From a checkpoint of a small mixture-of-experts model trained on Wikipedia.
Size: width 192, 31.9M parameters.
Experts: 128 experts in each of 11 layers, 32 SwiGLU neurons an expert, a softmax router.
Training: 445M tokens, 6789 steps.
Below are experts of layer 6 (counted from 0) of a mixture-of-experts language model. Rows are named router (the router's row for the expert), gate (a neuron's input weights, with its number), up (a neuron's input weights, with its number) and show model dimensions 0-47. Each number is 128 + 24 x the weight over its row's rms, rounded and kept within 0 to 255. Numbers have three digits each.
Before each expert's rows: a language model's description of what the expert responds to; "comes after" lists some tokens at least twice as common just before its tokens as in all text. This comes from a sample of Wikipedia text that the model never trained on. Tokens count by the router's weight.

# expert 25
It responds to: Sports table entries. Cells in sports results tables and articles, such as x for a foul attempt, Cup, Championship, Team, World, lap.
comes after: " |", "|", " the", "-", ";", ":"
router:116149137157090140142089165121086103160135100132162152113114104125100103075108138088147089150097127121142121110086118110167150111182127138144106
gate0:145182147134091130129148133127131106112122119159142153087143099129104118166106131127143123079098107105174095126138134198172149101166148172088106
up0:120156130132106143142112127112135102120129132129166090128096133100089132108128107101159108132134115122118075138114116125123129149126078126122142
gate1:098115163142094144101128112161138118113163096145113087136135143153120139150124171169136103087128113097054125151144141144121105150177149118119152
up1:150146149159096130146109132155166165088140085158142116156149131166116120156132175141122096142149138078076144128139148126099121152168140155148111
gate2:131122141126197122114147130118097152108125144124148156114150109126089169129162111111139159094109146108116087121135130144130127100130113161141146
up2:134142154104138102163133166144117138101111147146138113127133109162103124103129129090086124092120123100144115107140102124124107148153143174169134
gate3:108166119116111157155124121162143144133073179132105151159150132120130149148122145090126133144155113137097133151140132121110107145135122135141135
up3:163143105112096090115158155110151089131125126081144171105158106150101137103131132146179131131161079131170130193147108159135133113179099078104135
gate4:146143140098059114118115107157083151154142072148145146122143150115127107112154132171116099111174089129157165131129163099078118124136122125152123
up4:108109148133114137153134125170134120155135102155117156133134155111166118115102176136096103094130141125103124164128170065103096111164121138131103
gate5:098130131107191147095147084144128155148122125120134096142159102120088126125157106121135143094119149191122136126139096103169141121132120131106123
up5:154130105144091146136138092119114133117124096132128131105130114136189117133116117132116147139114093118125149163107175113105130141129124117125141
gate6:139131144144103089115143183100105141145133168132156143161136101100115085107131114140143124115106147134109140132136143097143121152159120112140147
up6:128160104142113135117113126095109137143115120165117105131110115156148131153109082139138112092100129166135098103101138125115116101118120107115105
gate7:144125130143108096137105150135102097086117168115137157073146144116119101135148139148131146147126156133125100128163083156157148098143081124102092
up7:139158101107121128150130163146133118121147121113172120083115164111092144120115134096145153144143142124135112109133103118163147121129130114150113
gate8:113115095112090093109150138123159079094160096100105155151138113125112128102117135104158088153136187134140146139138106126101173139135129141092116
up8:137138148148149118132152115153118126134130136088122156144167100123131191094123137143112156132105089132166147115111106096137134123134189145102156
gate9:133111102123119144138119153171141148140100130154156151134103115128137139117113115130089132095140093167173122121127129102121134111114087117143086
up9:124094134117157108128135164123179083150143097170146139153122109078117147090124160149115157137159132158129102125097147090136155133124124094107071
gate10:103154113109075139117098148132144107131152126173161112122162157101127127082098181126129142116116161129111146129133136112128144114108104131070107
up10:092159147115073148108145103070137141158154114124164112179128117108105167095143140126109148126096131123102139164129079135167133113111102089137065
gate11:107125109163119118126112101079100123145142156120104145101083142152124133135084161097101116195143136118143108137161173164133121159130139147146139
up11:090140174114112161137179099217138134108101125112123122117103113109110141130161121126163118121128122157110112144103097151111129108090164090134159
gate12:148131106089104132090138112125136140156158137111152121157152120138075167084101090100106093149143122144131138112112135173101098139141157163069109
up12:160130130121119149075131136139113167083166118159187118125136133129128164125118125102138151124171146130144137141163133176089156122142126121146120
gate13:157092115111121106124090154121131155094140149156133106157163101153099098111120143145146101144151173104147131111126146132157152121178102137127162
up13:100135163129129083147122128152108138104123164169096129151133130151128092155091121122093105136133133137157164108126163156144124139177135145150133
gate14:117117132118132192101128118171138104117135104120134132156150163117122084096141126169137129158103144110084101147128116108157144103161112097166143
up14:122162110092129199108107125148109125134122147121113119126118126075145120098109157145175146154139146119117115132124128103112109175123136136162124
gate15:109142058089161129145148137153164132103100083147157129091167158141123102113145133149118118142134124163152161124133128113133129100107118119093114
up15:103181105109118088111136142131126101133116105122106158137156120164140160136109142143079089090120090147132118132163103122127127146106167098113120
gate16:149132109105119128133157118071122121175121144154122107087102113189130094099108126134099136089144153174126108109107125139140140095141119165080102
up16:128116148103156107118102077146156167076126127091103138132174114091135151138137122130165131124151100130111112154122132111102125177141113111181159
gate17:165109149113136104166114117088111142145094101152108114104118126108125107128153135139124199097072107111108144116099113101139139117121184119113110
up17:151103147130164136166125120148143103134096098142126130132171139102153111107136151169119172137103132153151127098112100108095120134107149111107171
gate18:158094129100082107159117092119115139114132139114142123090128133160125125133123149123123127127156113133161160112134184162109122102104131144150111
up18:139150098119141129106133126150175070130127062124121136138106166149137125145155125125181153124103121179106075148103127112106155105118096129144139
gate19:128130088164107115134135137137088089086075165166145153115128127095132125160120121112163131096112159113135140093128159121147100139133151113176088
up19:148168118103109182126144133139186114126177114122131133101116169149115133150130170130087110160152126138112110170147134150108083145135112171125122
gate20:108075142114113083189128135155097112139152167136137147113117110078149109112103128125183159107121133135089143106134076077075117136110109145125125
up20:155111108113161139130099153127128115080129111101166140110129133138127121154130143152122128149117119126172113113136147099100123173140130148109199
gate21:139103138164152138077090116132121124117134141118132125190114142146106194140122107095187095148079133136123100110125125128169138117160151137068094
up21:081097089095098113133103175132124128148156078138138112151096138131137135127126094117101118123118148128123111131099113149129124131101108100144166
gate22:146112099114132150150127169087085112132106137143089192132059116148148149126163156102146157116112126133120123130112090130173176124146142126114105
up22:121150115136127149112086094175144145143126148133141141118161116114110116137116088154152133134118080090149139169162131129141077160119092083098112
gate23:114091092149111117068115127146128098173121104154131128152118100130123070115107098132116130109091166115164165105144120103122147164092107126142096
up23:062128105119148106118112138144142163142116102142129127112117096152172117136123099112159086107118156167146148151112097138115140096112091143112141
gate24:106102140088106133156107111155148116119157123120151141127138116122050119138142113120109092092120145105149089102148099118108118126157088124123159
up24:149124160117121201168114143117172147144117150140091063103170135136165124110106134133157144138141114154105088169146162124119115167087140127075132
gate25:120119122142094125129199143142113125114108148124104107068171119075127128106139129119130141115167162129168131123082102117147117139150104069157138
up25:121131128130106129128131148107153126129121156106096132116178147134155117121106126139082104167128119108134100147106168152103140110109168109156131
gate26:101180175140108161116131103118112129131147145164133113113152126162141100131180140091079165140087140105108118115153152116152116096143126161154088
up26:118147152116102112087139138110122123106157122140058118096099137113150123146131113098085117124122142082103153143096152126137091133155107117139135
gate27:167115128140105167150143109136181112102121134123098160122122148092165107150122151108126183159116132151146157113076129126146119126133151136123167
up27:134143115137140104117153121118133162091123140111116117128154112105127160124118099168101119091144114091120097150142113145079142096085121082090178
gate28:125122085074086144110098115168148114105123086138149154156150111103088126116158165140129114145125103138123147137102157113121127154167132156148148
up28:134131112087125115120127110149116112143114125108143146153130072109137120129142147126146107111142115126127174112136103134166139105115103099136112
gate29:149085152134133135161137122156139166111104147156142178103150125131138132108153103111120140148152116110171171097126130126117141188130110087117159
up29:137092145118136137173142122136151141106054166149136161139156149090115102107124165098142146169134134119150178100140125138148120132146130131152121
gate30:138140126137128098102141128073128131152159147095127112154165094122095160142144104129152095115144161140161132114100131103101093097136112074141109
up30:128120139136178120128159103146124114101133147164118104120116130168100074083094115119110152131086146119152100143068114115098131097180122106136151
gate31:118106139143114083129096120105139107102130150150148140104120133100138153132113153095114134105135117137114136094154127107144123115123126135110140
up31:143077093145154108108145138119183114145151114146168148132131103097110128152130110093113132107119167162130171137169127162152118112103156091145116

# expert 27
It responds to: Given names, name fragments. Common first names and early syllables of proper names after a capital, e.g. Mark, Tom, Bar-ang-ay, Bar-ack, Ver-on-ica.
comes after: " P", " V", " D", " St", " T", " B"
router:143124146150131071101187145142130156145120144162151149124156107112104127155155114154098159133118135097099177101160115165147135143133109115136090
gate0:131150086097096126086090131128107160156092135132131109108134143149122126111146166129136052121130162169110163132127161167128151092157141125126119
up0:115095138157110122148146115124140162148125153113110141170111145094089127154149088108121139111127123108140160093105073139116169103120133141137133
gate1:095095108134164109124117141144124088138151136123114108168107105131139120139119146131118162137140132157119106165116164110124189134141161099140166
up1:142082111171123101173162113147151089156127101146106141165121122113133140110170161115125124156156122106152135113144095129115140161151127130098098
gate2:104163118137131139139140114104101154140138124146106129144141108147134183128127128134121126104149075124127132161116132120152121126137070131185119
up2:124134113126148116100126121104102138099085121142168121139105127149130140137124132124155118136159083134142154107160154135113110110166136123142096
gate3:108151135165142121113111172096105098127084117124121113133122158148130082149179151111134119128166142149169146152145132125100127096156163118136129
up3:132113121135139110131165107113124125159103144156099131164147124135140102158146139143146116110179159139138137120163110128114106136201117057136128
gate4:116115113100098182150091148105115109117151111096139106107175125123134176153117115125136117129159149086111138161099133104124156161139104134101159
up4:146080099118142110090112087097134153119141127154134113115159068124132134145163083159132142130145171077097105132125130128158135084111122110130128
gate5:145164114106141123085124128143101094099133146134100126119132089100164158147123098136092175115136102138116113139138095134155151103093120128142086
up5:099083118143184123150179128141116205105082105094153121109116102129132110141158143116136113127140145167118145155112128147128142130096209149124097
gate6:125133102081158130156135112136091112130110153113118169099084135138107126150121124102087112129119138145142168138082170122078123065119166135107151
up6:120151124111155103122133100124135094144126110120172161131145072145125100090136145144145125177157110163162137120159165113078100146139142114094127
gate7:130113110108081155097125106078147158148085165140176081110101115127144123147151114090140134087154092172139092175105124142140128102114175166152102
up7:101109092077123129148154060128143149154093141169137153171102121112149107136128126129122122133163149146131093158104121120126127140159158149141118
gate8:171127135152145123120051139146111121148105119120161118115155135149126114130071115113128121175125105135103127122103160132141166142100100099134118
up8:113152132084117146114181115090135121144100111086133090121098134146123158163167128114146136121118114161138094122154134105106154135093165138076152
gate9:120137111136134146095141107133141162138146123136138146090100120134147144151135103159155138121069093155117160133126131086134131126091063160119099
up9:175137139145077119130136112181163127103112173094142145146143134127116113169123118141108096165126153143173155095138149148139088122140107151111111
gate10:107117150192096120110129114120112147146130102111150132128134118133108175156138130066151135149104147121142112169122150172159173155130107129148113
up10:118147148187150113126103150148139152158094131096118148148156072113114116130135135092146145105157141126143147144140117178130134121150101123135096
gate11:074149123124111168090106108134149128081170151136126151166131097141155106121130124174136087135148132155110110114138142091145151176100109107145119
up11:125140137146112111102156119143155106140087156158164117175113122119143123148140126161128103133163135113153167127135121144127126152149086082144105
gate12:095120182085131123103139144133153103174111120103133117094109164103132119120098137129168144095127084130141132104145129071172173131118127147133126
up12:130160116078045111128111124102127113157099110127146120101130159161125148116107202129105113123157181128147156131117124104151152153150113140125124
gate13:117110143096096072133116141074152158121162118110110149133163121152114096151094125137121145104115116107119149115137140125091116164096107095124123
up13:116129155094159139158148102102142105141146162101101153147130147100157106103095128134127146057150119090123117115163145086119104159101156101079112
gate14:105117145113125092103125112127103199140129109147139122130164173114149110094141116141129163114122126103125095131115136114111140153117150113165142
up14:149120094109138148118125140111130113124153158151122108113104107128137120148159136087167178179152130126153133171120134142144136126128135151063159
gate15:161096147097109086134177081127130130151130145092089124136148140133160104124078128176136096140104096139119132120121126154132161137153073149145110
up15:131133145164153132126100132142176151130150133130133114132119141167125169094134185131112106143116136128143132110125135171101124145112100176122145
gate16:101126138100160098140145101158121154139125107164146123087139067131151118148170133127115139132121106149123134138174137153108124136116111097169096
up16:158149128148080133150096176135146105159131126085077135105127126153146085111120112138179130126151115085129139143110139132125111150128182161131135
gate17:126111143144158150157155121121146145148113125105190128108138128152184104089116131091112165122154140086110128138141087079125102128094086143142139
up17:127105124114147101076120128116182122120119139141138132152173119128157125094133144136102135161101123074112163120114140130122065118163130156099119
gate18:121166134099167121145122131115121106153116134149162157194114132132153086121121117105126159105128170134103164138191169115154160113118141171153127
up18:164148108067148150116149148126114177127081081130136163207163112099125100118140100106102118115126125082111123128158166106105107110131130122108131
gate19:153147158119116148138130111090162131089113156114129113158135139146188185148135144101169110151148126155120123089154119131123163121114113103143173
up19:074118099087113124151154116116090117121178096116110137101131126161088107103116113149125152132107127121093096189075136125134143135115174098155130
gate20:139153118149139107110140134104094156142101090118100151148117163124098110169123090177115147141097085119158145116152140135084151123141113167133103
up20:094134111151145128131174107122134131125129147146125132119118118072099125166112148174107135076120122104119129085189115132124118126132108133084103
gate21:075126072066136097101140128093130116147105101146165144136142144107121125079158139120150138105071166161124146098151147137136154113098099109140121
up21:169144150117163155157114103115104139096157105072112165105120139168139117149099093157172131097135101096115103181104106093137144131122135145135145
gate22:145139131136106090142121169118158115165141130136144126145119131098137146122130130154138130134113146125099111126135143142138151102157143140151121
up22:111135109138110119130182161139137106124128134138079090136087107122147078122161185103145098193175129120084112158150134126092153121108145115141132
gate23:151117121142152157126116146121130132120112126170141139092124129102114127169091127072177147163098120157145137117140130139141117122102164101102124
up23:103132176132074124183153123136165070146124127115151111122098130103124100133063140068109137154121107132114124099143113135151129122112169149144131
gate24:147106146123136117122150124170122125153111146142123110142153128124162122114098123151173134133123148128108107127103154144092157172109132158120120
up24:159085132115123088111079089122148121118091108076177118162160131094126159172130128101117131094115141126107122113155154109147102144120136128119132
gate25:080155139162115106124135153082082103166186163127116116129153135140118109115093128142140131152083096132144156130123097079123134076103116125118184
up25:145120156140149114180118108122136076121169158133115172113106126159125135096106132134115113152105123096148148094119106110112127114130118142123133
gate26:126137155110119140135131151175145123092130084125158114119152169121136115143173155134100120098116126161152137122167120134108118129161113141167123
up26:129167154084118130173137114114133102170154110112120129105172109154124103125091148120166165123109095153081145128119102158166103120081141137130140
gate27:137144137119108170109150126144126136089098139154136091125119144081131116113143102127155140128120148132116122124140086124151080079154120139168097
up27:169126128159148139141112131106128135129115152090132139127136139106117142142158085144108074094130054105106104141162117083117063130112140113116111
gate28:156091116141110088122099140140167167120089120120145109065127148133105152130145158095174146099125131135145135120099110140134138128154128130143132
up28:133137120120124094129086143139135138116135103148120129136130141147128152072133162148144143149145140106171130155094096137132142106161156144153101
gate29:135131115110119142124157112106158079106129125120163098111108129118116157111123127148099134133146085116102142164059133136120199111132111152110188
up29:157135144127174126149100136124138146167128111098106164137142084167099132132161115137132084146144120163112114136159121150122098096160107147182122
gate30:092123110124166101130161123119124157137097119110123127115108129144121155141124116063103149086107138119122145188108160188152194123071115129112136
up30:107080089108098133101147108116167126133142136106108098139137115157090116144132119084129128104142117135135102111135121154152085133139094120110114
gate31:089123101108109129098142133125103126142136110072154156164125147102124078148107142059145138106156121157137140118089083104123141130112113095146131
up31:099146131146112130141094122090078145125150129155113116102111121140101182122105110140123155127107115096165136147142148154087107123107174121131146

# expert 59
It responds to: List bullets and prefixes. Hyphen bullets starting infobox or list lines (- Founded:, - 2016), plus prefixes pro, trans, sub and opening quote marks.
comes after: "\n", "\n ", " for", " known", " or", " than"
router:105158142165159143154123116155144120090137130124121127097137085143115117100143145116126109140127106136161100163149147104140139134118179125113120
gate0:138101113133104129115143139104132150107123067119154095135122087134091138125131131129087117114110130145128154123127088111099086138112115147128116
up0:132111099126120142075081125157141132156100114133094156125171144099115122104128116153123154086095143087117142139144166154115147106129134132129112
gate1:145135120101138120126129101122131118095148117127095129109135103147119154116080164132114121141092147118105163101134155116175107164110124159098111
up1:104128121115147134119112138125171135152080109127116098116107093150134139117125113112144120122115157124148118117116156152108162135134117095114161
gate2:143147147099109096116079159152117150113144129158114088120110097140144151125132120133103110081144171146108082108148134107068139087135112129158148
up2:071098097115151120115148142132135108092146159137147111124143143119165126110136090144129112106096100134090101140128108138140127096168156093141109
gate3:148132148128143140132125098133150117097113119136168136137151118125119063143146125105108092165149136117140113128152075129148132078157130110118095
up3:154120090093140098088170132145130122139123137145173136138110154155151130163152168097117121153109153112166110107121168111130106124116078131165126
gate4:151123139155120155137183111132126107090147127144140137170138158114153122121106125128126130155159197128147115129133156151132122145156136117148205
up4:128108161149132154089126122116113140107111169093128131148150161131048114105141111138088135101124087121122155143099115081125177100099104140098123
gate5:137120114157089164158127125135137100121101135145112110095162089120131106131132137109105113135098109142122169143134170135093083088154107099121108
up5:117137154116176152162165113098099154103152123104123126092109140154091073121145114157122154095102146133155111161119153093128137089119140152136115
gate6:113132126101141113143155133090124160118165102119146117140155096148163103118141135110194156128153136188129121120104146110145174165088113156103074
up6:133099168100114161094098127117145134101160132149151098161156108174149141135157104114170126136114118149144114108117095093118143133099135156101092
gate7:184107156128134123156117174132135139073141114128091103140132156135097137136143103113158090165130067115124114085124109109154105127126124115113130
up7:153128182122129141124149129124134122106105114116155135126116104118071105138162132105123112165116117100169109103139107146121110127172118097119165
gate8:131117150118137121149123097105124134122156112113106069099112140126147139139137120100119110125147120161171133162140131128099159112162159148160103
up8:131136138121116131115123143153137117125124123124107196155127138136131120113110145171152152102113122077126166119132140137135112122115094121144142
gate9:111115103076123141125131138094130114127135106090087128068091166152114113159139103142094125126118123148139140113139135121131104135095162149137094
up9:140124105131118067108123102107169153155144119100111152108128131105113120128136115127152128090097143175141143186136160094147124124109126137117139
gate10:090112124110159165101133134140138144140156116144128101158118151149123103132115140135121146127175198203111097106154140112164115122147133188138151
up10:167105092136104151154120150148131114095109118172115116133166121107126078175159088154100131136112113105121162115107154115117178107150110176135145
gate11:151117106133111117114115106120108154123140116148116139077130099177125138135118137128139111152130138146143155097098125128089106109130100113116132
up11:134102114164144128109151140159128099136156114133125110097140119155139143112142117188108125103102145145093130096169154099144108114157144152141142
gate12:150133157128148135120113134122099097152121117119108092138147127133128146110139113119122151100131108127126159149111118109165164153118193187118143
up12:116152177165121132157110114128104117110178125154138093089103117116082151143156142145157109100105136146119127111125115089128156126155120153114140
gate13:115135080120171137100151125108102143135141178146122138129120105124155109060135127099093152152145114095117157113076184143127132103090163107123118
up13:094167164135153098152120139106121139135117099115129121099119150141120118177135107141114125127074163130144146105176110140116162140186118157154134
gate14:149104145133165170165179129101152132100120116132074096144132150108149107090131124131107122119114144166114102117092146126082149147113129103110105
up14:130152111114160149147143138133121142102091135112100103092112126141152133051116136124116150120140127144132151128136138112125125103089092160108079
gate15:152111104123121153144147124093134118154160158133163166087159124107124148154116112162146170117103109100121148080109144134130121120135133134156121
up15:117107091118123125143164105135183086106150165115111142140182101084142137075102140113118172121107148157173157123126146153106096136162145118122119
gate16:114135156158127144138138124141136105105129137129090173122094086144091115136170131105145108131127091151114045080109108133118148163090166144091147
up16:161093108115115112133127156135086146110113109148147121133139133144112153122107151141135150157122120089132163193131097110148093102130066140135093
gate17:130120103121118138141113132134136097137150123153110157164143133106168093129150144090150141104135104133142167141131098128170129147158137120143118
up17:152128150106126142167130081113106132091094118133119100169107108139121121114124143143135115129104128120129094116110103155114155131135079142081154
gate18:075135113124122112126146170114145116127116179126117114120166160158187093130145115099100107120116124102147124154153087068180119106100143103122102
up18:132120108139104132160101166136132145085152098115153112106142178142141165176115108163157099110096143169125091105126131101097082102084101141117147
gate19:149165163118114139142159110161127114080131132085079142134102104141104114166128119134137160136137148133116127136160166097163130163086181139127127
up19:143149133155096124159140094140133095061115095120130125153135107130132104150112149082151120146153116113143131105097169101146108161112187130132143
gate20:111135125138140133089141095143115138084119127153099100109137133148114103115135112113123114137095068105102107170130112166148128107116118132108094
up20:164132116161149123173118153149128127132103131110122161104118123117106145151099134142145167151123152150139125098140159106088121156137129119143180
gate21:102130111130136140147104133107112173143142145097162087087107102093074127106118144147128144131160140130126144120083123095105143105113109134157137
up21:090129109147126158133083128129125142100164155135145059128127119109135141083108146109112129138116167131170138115122113124149171158138105134112147
gate22:173129162133157145154158082142161151177138130124139129102146113140120131142127148134090145096136089110143077111162077136140117127113139136104133
up22:161107136159115125132125129142129115185122116101117138148128105102144141087120128137117123078134107109121101148171051149131128095121127142109136
gate23:098113155078171145149121160129128134128149173147175103118146168138113105165140092110119133157101116146129074095172140139150085157127133121107095
up23:120117138139117143139164123112154162139130119127171114128111125166158141120115172104121097139112071137146097080117084104153150142082099095133112
gate24:101144107110148104094147126105132131158064137096139137111152129126134129160120126127115117131109147156134154142145105159104165154087134113097155
up24:083130115144161133082151116100147110112110167122110160154147077130133159161147141138160133102129126140173148142160104118102142120104126099117115
gate25:140075116120114128117171119132173148119120157199137136111092096143142108116108127137126097125090156149150184161091130159138098119141122150135085
up25:151137102172126149137121151139119093155080139134148120095117088129100134118134101123094115153094178159126165127167123160097144127109148136132106
gate26:152092131143121138104078141144114140119196122101164139128153114122107126144148113095153149151112139174118119108137151152116135151171126122130066
up26:161150141092172159144140164131116123160058089136137134124117127167143145138149144155146140109104073137125125140111119142141124126149095139136184
gate27:093148120177147159139095169132095097154139144106163165150126137099148089127131151148106112100104131121112166092135121124081188144159100107154149
up27:177123095090141099123101154171135173127105155124120099101163174181167127130139172137142119080148123145111138123165138108144128089080149100112113
gate28:129140129174140133120165097139085154142118113109158130114135144175096125135135162193121141169146133125133149096129113145109151121104129110126106
up28:125149112178102137134140108155106123106110124168166118142132149179100126109105138139092129128150146152160155126164121170128110143139110124138097
gate29:118087087127093099166100121107131133085113109091141122121154089116103090126153102155130148164111118138112122095148165150132133147087105156097118
up29:125146158099086166095073162119106127117132135172117162132159158121134155130122094126169134114196120175083127098114089082082120128114167118092144
gate30:165182144125144102108141098144122123095144148111123131155131126146153151094098137114113130189187141132145122137153141142164122145131094092151130
up30:086126141146078140086157114125115100116131139119127127119099100134131122132126148100119119086146187116108109122107099163138113116115136166145121
gate31:190134122137129135162100126121154142101109103120136158116101111082163149129144133160139130112085137180149095120114139119129102150111145085106173
up31:180147101142115118129132105113120107139116130116134162119132125079133115097130123136128118189115148122147112114150124158151098136162149097102134